Weights of a small mixture-of-experts language model, trained from scratch on English Wikipedia.
Size: vocabulary 8192, 41.3M parameters.
Experts: 40 experts in each of 10 layers, 112 SwiGLU neurons an expert, a sigmoid router.
Below are experts of layer 5 (counted from 0) of a mixture-of-experts language model. Rows are named router (the router's row for the expert), gate (a neuron's input weights, with its number), up (a neuron's input weights, with its number), down (a neuron's output weights, with its number) and show model dimensions 64-127. Each number is 500 + 40 x the weight over its row's rms, rounded and kept within 0 to 999. Numbers have three digits each.
Before each expert's rows: a language model's description of what the expert responds to; "gets" lists some tokens that make up at least twice as much of what it gets as of all text. This comes from a sample of Wikipedia text that the model never trained on. Tokens count by the router's weight.

# expert 10
What it handles: Opening parentheses before dates or units, like Treasure Island (1973), and single capital letters starting a word, such as H-ittite, N/a.
gets: " (", " S", "S", " G", " C", "C"
router:548521498549494421441524508529485496469464541571492490580517509434510449557441497513486551493547491422491495484488565503467492474458443521471477513545544477467481442479502529488530448467491472
gate0:563431507435467515492463498506513485494522529579511518477511547502437528488612477439488570451492514507520538498525554503583556504505475537464503519472510428472453506475463540462476486474526498
up0:524479471527478457419494497453489548552557524482485518523469552497491516493492546530436568539580536499583456468525505543575480550504489462414509662486458503536506492465481531480541503534451496
down0:562475487519548477485569451542515494521473456494502505570554399526477511526466535490506498538569546488511538454496488487562456516508445530479479500534512508555514566512508556436455510525502474

# expert 36
What it handles: Verbs is, was, were, has, had after a subject, and -ly adverb endings, as in Owase is, permanently closed, was fought.
gets: " was", " is", "ly", " were", " are", " has"
router:500450468442516495457480518485461444556476504491475489536526568544480493504446548532489500447451479459516508497453437456492474467539479553470498475505439491517477477462483490465526536419520519
gate0:535589528486470543471476511511466529513540531517476508489477510435461566519560498544573540526516508477498520473531460539538487484440507494480510506490486530509450420569528473457590524482449541
up0:508511502431467485506532525506412547575468513499539537532464487422495490559512497514553515405514469500491548531505535509576481465485496470478535494584426527496470543559604588494556464396468504
down0:561502480458516499473504556495470534516453434515516436382531508500441486468539493502519488456457522467505529472510488492475593427488529470494493532507535468458547540436423519477465494526423515

# expert 24
What it handles: Indefinite articles a, an, A and word-opening pieces like re, con, com, Ar, De, as in com-forts, a fief.
gets: " a", " A", " an", " re", "A", " Re"
router:522528459465488505485530511473491529524543480503546556545508501501521479516437453527464504488494450468469541459543477530460494429549479514491489497497478453463525468479472513491545518453528476
gate0:408502495587507439511426543418512555535530455455494502551444558520515512489476548510487474504433517518567512463518452498521516452478487561451474481484561514519488507548503495508501539552470478
up0:545468500464530526472522395534476452491512457507470535491470493587459556469452528565498489467443528474447470440492524455590527545533533487574494502493478480449507547481504491463524473448508541
down0:466406545436426522538515451514470469435522607485494554531461563457542452584518470505423503528486498494601514543595488485448554546468431458574511513586495437459481523522482556466503535521515479

# expert 30
What it handles: Given names like David, John, Eddie and syllables such as H-ung, plus on, by, in, from and table pipes.
gets: " on", " by", " in", " –", " —", " from"
router:596492506489508477489614571428501499524486466470481534503535530530482564520404447514477502510430494463527528469464557486506475422492448494517509472503525436564570437501478534419495509421523503
gate0:506537504460486514507429519523445483382531499402504516551529501527503593482528476527514473554498484500527449486552457487515486547443491533563582441485491524516504475500483509473476546463467462
up0:508476463489515477491505551495499490485462482546522493463517487490485505463487522491401527508571549522445528552490438460523460553504452485493539505460565494551504487544537434616508568514531549
down0:473495489511440505542498433537486543459397458517532459478547492534410513553508488512529407454478498491551515476480549506521519451516503505481543432480456493475424475549518519547465517495482446

# expert 34
What it handles: The digit 1 at the start of numbers like 1950s and 52.1, plus to, into, toward, and modals can, could, may.
gets: "1", " to", " into", " To", "tri", " can"
router:499517551505513428512572477490446549479512507481492579478496475531546479477462490520445568496461484550585538527483559534491478515459461491514520422530537437494518477517496519419497482371500510
gate0:488542546517454480513447495521444515567451467454468516500521560548518527506472475552551565451433481582442503575489505498522575582505476451458490471514509502386499435503554503479503536423451520
up0:577509441474486554456581442488515505438507504534459440383471536455492465469482497563470488476534467512481478493586490521503478506512483461400517520485484526541546530516464435477528484504478502
down0:459498467433525470550585526518486505439510463439472519573456470503558524527492582500468539541533528529518456579465544531470466539464517526509484513514511471464516518516469564553530446484530473

# expert 1
What it handles: Last word pieces closing a word, often plural s, -sh, -in, digits in years and numbers, such as clips, whitewashing, Board.
gets: "s", "2", "1", "le", "9", "4"
router:525452473555459510467595543459467518503549499509547568487518484489560482471434490498534553423523519481578472496503528546487484473498476477486452495477468477589490440486472549433482483456518457
gate0:517510470493529441490542451414505475410548425500489588517499495475538489515517467503548556471494485437486455529518551542492528552530511483465510475467593483542478494465529525539452524450465508
up0:553524466502499549508498520522552477496561473497481502539515456450553513503433562536469573533487506490505502505467443520466481517502472487504487558446493518501481551494495475478476515515488509
down0:581458457426525456481560497525476497454533490561477481572543534495473519501544494560521476489476488454471504419542560439410529456482449491402470456536447527499535515478499481502461487528462532

# expert 4
What it handles: Word-final pieces like -er, -ter, -ber, -ster and single digits inside names or numbers, such as Jupi-ter, glaci-er, Car-diff.
gets: "er", "5", "ter", "or", "ers", "der"
router:534518519517427490483527561516408546579512460525471508516510511484528536522508487565445549423561465482528504497508498469458487494528444491556410472524526449502554453544455504459506581464479499
gate0:535514504505520492475519489455517518503460493566560566524446547488510447527468557497435489476486442508435548549514485484490529534475484461522544500513525437435471471611455472460485428502476544
up0:493525532483464460529527464470459546512490489575539577517519467545485556442473530518483467546558581494576458496445455473540478536485400484459496502545521534530469475502503507545559557424482493
down0:541485477494539494469431495448477512460488413528505514542499508491503531468502523504460509508534477541474494408627528470454531524509430489485479533452568464462497523498530486575504489494447475

# expert 17
What it handles: Middle pieces of longer words, often before suffixes like -ed, -ation or -ing, such as pistils, charitable, bachelor, plus digits inside numbers.
gets: "n", "0", "m", "it", "il", "ul"
router:560390546484489488479542528535518506481500570531532544576474495475524496494473523549495468504523546503530475488492581424499480506432432512506431483531545522532587451546449487458526467505576530
gate0:602474429454552478455466478470488457526522463488482562487508552480504432548504548562541431424496503483491551546579439493489502506430471542471447493488517540527551544570503515425514517426416499
up0:496561502479486534507500482592539519444514510423368517523478432459529501501498493461509453547503469496476502511502540489450521540510480470488500504526427506544383465496516398485509453515464493
down0:574386471468513460523566527542492472468559496498531509486510491509398498494378496474493486518513490527449597517536474394505422571477428541534494586458524547513515447527482539495513481444476500

# expert 11
What it handles: Line breaks ending headings, list items and table rows in structured text, e.g. after "==Sources==", "== Honours ==", plus quotation marks.
gets: "\n", " \"", "\"", "\",", ".\"", "\"."
router:462460546579429483491593527530456533543496546524483569505481545507448495530507440486475514494466444469482612496514558496442528521521436629540454532586460371511478443479480538442520479465571498
gate0:511482525494448502509466520535385518419476514496576534544518522471500533505528514472492451451457499421503433492423524482485541497531510537476466557428493518486457478394476484477457433538491508
up0:431443494499563449493514450472497518443522536461539447486506557533517482445521465551482509450448497444566504475495473560524476503477443448477505553536470494512402482528539536482534465562500462
down0:565485461488500541505629460504500488468556519574539545497472551521483512501538441557542495472495541506530565482468432487523484595428500504446505513528515466583515537509500501504487452479534492

# expert 7
What it handles: Sentence-final periods, often before a line break, plus section-heading markers == and ===, and table separator rows like ---|---|.
gets: ".", "==", "===", "\n", ").", " =="
router:505476489472506505484548543513497448529491594508511492476505534505555467481465514576576494529500495545512486509513514513442495492540483530502478483505616511456502512585450518426513533364569491
gate0:470503483530488486575565498515488530492566549518482576491472533429564495535496517504510496443481527445461394475549514459483493462491545612451524602552452557522477407529549503457527457430514485
up0:464537478573525528471524459511436490510457490431536535484496553527533627519464606562491554516475459515487464464453539444446537541470503467440490488527483500553511517508525447474535461460552479
down0:470516534498518485459497528582498492508511534530505505495535430465562477437498478434427551502498565498534552465482453448509533442430473508561472497478491470526535495482447489551433478507529486

# expert 16
What it handles: Digits inside years, dates and counts, especially 9, 8, 7 after 19-, plus small number words like two, six, few.
gets: "9", "8", "7", "6", "5", "0"
router:464498420536498501491608522472492546523444460502504496536474563485489477476460470607500499482451534476577503520489527444574500460469461558507540510496477445498545430532499536439556539424484529
gate0:526535502495500519512441478500499552493470457506455535506475495446455474522554506511527552502474563497509496488482489548491459468448489447535515583525510505488479447572503475468501468474591508
up0:502518485532565492548536431462502484563490545521505471473446528545472437529517473445538504581505520455550383559613473567571497435551475520492489492493452470553508525485530511492562472477566533
down0:513534540496450529511516499397482543422429531475429472450497530587477504551427514520495482481545458430515533541464527538515493523483422549451558573526466453573526476464492514531486501485459527

# expert 38
What it handles: Colons after field labels in lists and infoboxes (Species:, Website:, Phylum:), plus list-starting dashes, periods, semicolons and some word pieces.
gets: ":", ".", "i", "-", " /", ";"
router:539456503536557546482537530513504420516519513508532482575455537461513508565523405517445568536460466494561543460510505503439457502481493537543497517515529445626568448551519520454494531444445538
gate0:470508510441433476565472604513409510526498535503541511443470461470594489522493522514479460552501509498502485523494526521483586485578525465528439462529417494653483494470459544439533540483500520
up0:516430495468532511527503377399477487495534504470475486510482527451520500450526553532561461520515553505511490536499519493540484459475403471610504468519480480409415544511540403463474510505461535
down0:542447408519422473552453526523503496530474512460476535451490516489511442412548535548426557619521485575464482476502554521490508493533462523541516454522497460497471438580468550480473516505513506

# expert 13
What it handles: Vowel-final pieces ending non-English names and words, chiefly Spanish, Portuguese, Italian and Indian, such as Caddo, Chico, Bonanza, Friuli Venezia Giulia.
gets: "a", "o", "on", "na", "an", "to"
router:456468506496485511466559545433489468535573467484535507460589468554514477475523432563489517490465537547536506479551429450485468535446478463479429446491497475516499449522465487472563548480471485
gate0:565545486510473465481485468478483502495475449473567494504456494488494531517552493555474538576477549544543422471571473542554479422566527504529557423553496448552583506501557544499517484481523463
up0:500447519527483476547488499475477511478468427505444523465432535521563492501507450456495452526541529484549442510469526539472480543526504426456508559422490619481411523451458534514528490530560531
down0:509480459531517543510461421501515549519481528536495507452431520495561486493430543506465449469517506563483522531516443466548499483494493520479518540483416439537434456547490520497499489536546442

# expert 19
What it handles: Prepositions such as of, in, for, from, during, between linking noun phrases, plus hyphens in compounds and list dashes, e.g. "Senate of Virginia".
gets: " of", " in", "-", " for", " from", " by"
router:493482522498469479475497556486559471532530492456492477483558494497517484492469415452515539503528451478547523510508484475542481539546449534570475480602584454509491455580481513468533509455501436
gate0:519518548540420504500481531456572462478469576502493477531529477495516581449525533544497542512488446515455620481529472511540448553568423516523483550543515469501465489482477501487497534449479511
up0:533416515428552425558553529430491418458512512509483555452505520537506548575560496462487472483547578500481436440589468523507464481489509530487560569524590474511474461454440497509435479440553492
down0:474476557433567482534532503496525532424499500554460498437467517543514502538518472507471442451513532470441520458424445525535540559544536472515522490486509526434516482511497473485525432496527441

# expert 35
What it handles: Apostrophes in possessives and contractions (Welch's, Don't, it's) and accented or capital-letter pieces in foreign names and acronyms, e.g. é, GOES's E.
gets: "'", " for", "E", " I", " U", "é"
router:453464468513457529475477561459486524560524544502530469530552532530515559515452461529507544485465564481469506512545563456497435502506483554478494509492571480491456468527462516486529519482544447
gate0:504467539529546468523469546542515508530468451474510569537482566524475553482463487507541521494409472490485444533437476437524468490478531460545443498472492598514539485506506573485534504409526463
up0:489491490538544510521524486468548570517564485536499459513544540478506536515449466494444522507524533532547545583560473521404511520459495405489479539469483447498492514496477435449511455531617583
down0:567465554509508453412523483502523520491451501571485532480553590486576490454513437512511525555567501490474503545540466431481536537546498476449500533461490478495518477574527460461513442473479526

# expert 37
What it handles: Bare space tokens, mostly before numbers in dates and table values, or between words of compounds, such as November 14, ice cream.
gets: " ", "0", "g", " G", "var", " career"
router:536482494530463503462535558495475421553522526534508570524569509521514488529506468563489576461460449482495467513466567427543523512504455538531519476552576492522525411581484556459538486448559546
gate0:526503540461461509500476539460480517510533505536534428493456565527485509530524532501533481431544525589549469420526485534561465529430450441494447531559521579524474520527511516453505516453474461
up0:532487473451471456489513512538478464527492536536492521481491526473514475454531521548545404424488523493482448554339503541475516425479536494491530525554484464478471505545543517437602535524506499
down0:503543580473443419471503515581409484499500495442497428562530485469431491508452480544486499523510430491489509472564484459552530486451433502464480513506525438473494567556537485513462491499491515

# expert 28
What it handles: Inner syllables of long Latinate words after a prefix, like repro-du-ce, con-side-red, ex-pan-sive, plus some spaces in tables.
gets: " ", "|", "ci", "min", "du", "ven"
router:522471463429493485456532557457445460535539477453566522505489512468493465486419476548504578510484502473529564509464557528487466436509538546525529483527520435540482466469472480416564486489566532
gate0:453522548456555469521497483470501492478482500501552571493515551530420498508476439552557547502476459538436568513531496571538430482540558492563520498487475510468477455463458423442505513539502510
up0:502487503533557438416455478493537488617509482458575480438505455483460485457507531480535455488494558509469505490454476499532516455476532569458506445482520558553542439476513502509466470491516487
down0:532524453502552489478526497593501508525570590501493563539445421514466561473448493517512491549544505491564515553522481424460470534457474427439465517525490512475455466475512567512462491484485563

# expert 39
What it handles: Opening piece of a lowercase word split into tokens, e.g. dic in dictionary, ba in baths, cus in custody, s in sunglasses.
gets: " |", "s", " co", "g", "ig", "li"
router:484481522459525455452510535467462562472560483504605538531518534517510471493487477537476449492515521524566569512529554519516535553535417535441498441557532438494519445553460572452464473504504457
gate0:522527501516461587433506514444516505443508406442582503463569469473544495517555504585561483516433482552600495516518548482519505440478459434540445454504457509522505508507509551562467513488563522
up0:475487501481538540468497477481451562557457507501521545500546528542501484488522485498502440479518475427619484594448422485564498476490527528386487507484515423510507509567469437526583528534506448
down0:476496502481434482536541536530451485433502526482454534476472505500503508503448550540563572498510512439474477486471430530454516532444525557503516419478461495442517492581499467490519565504443477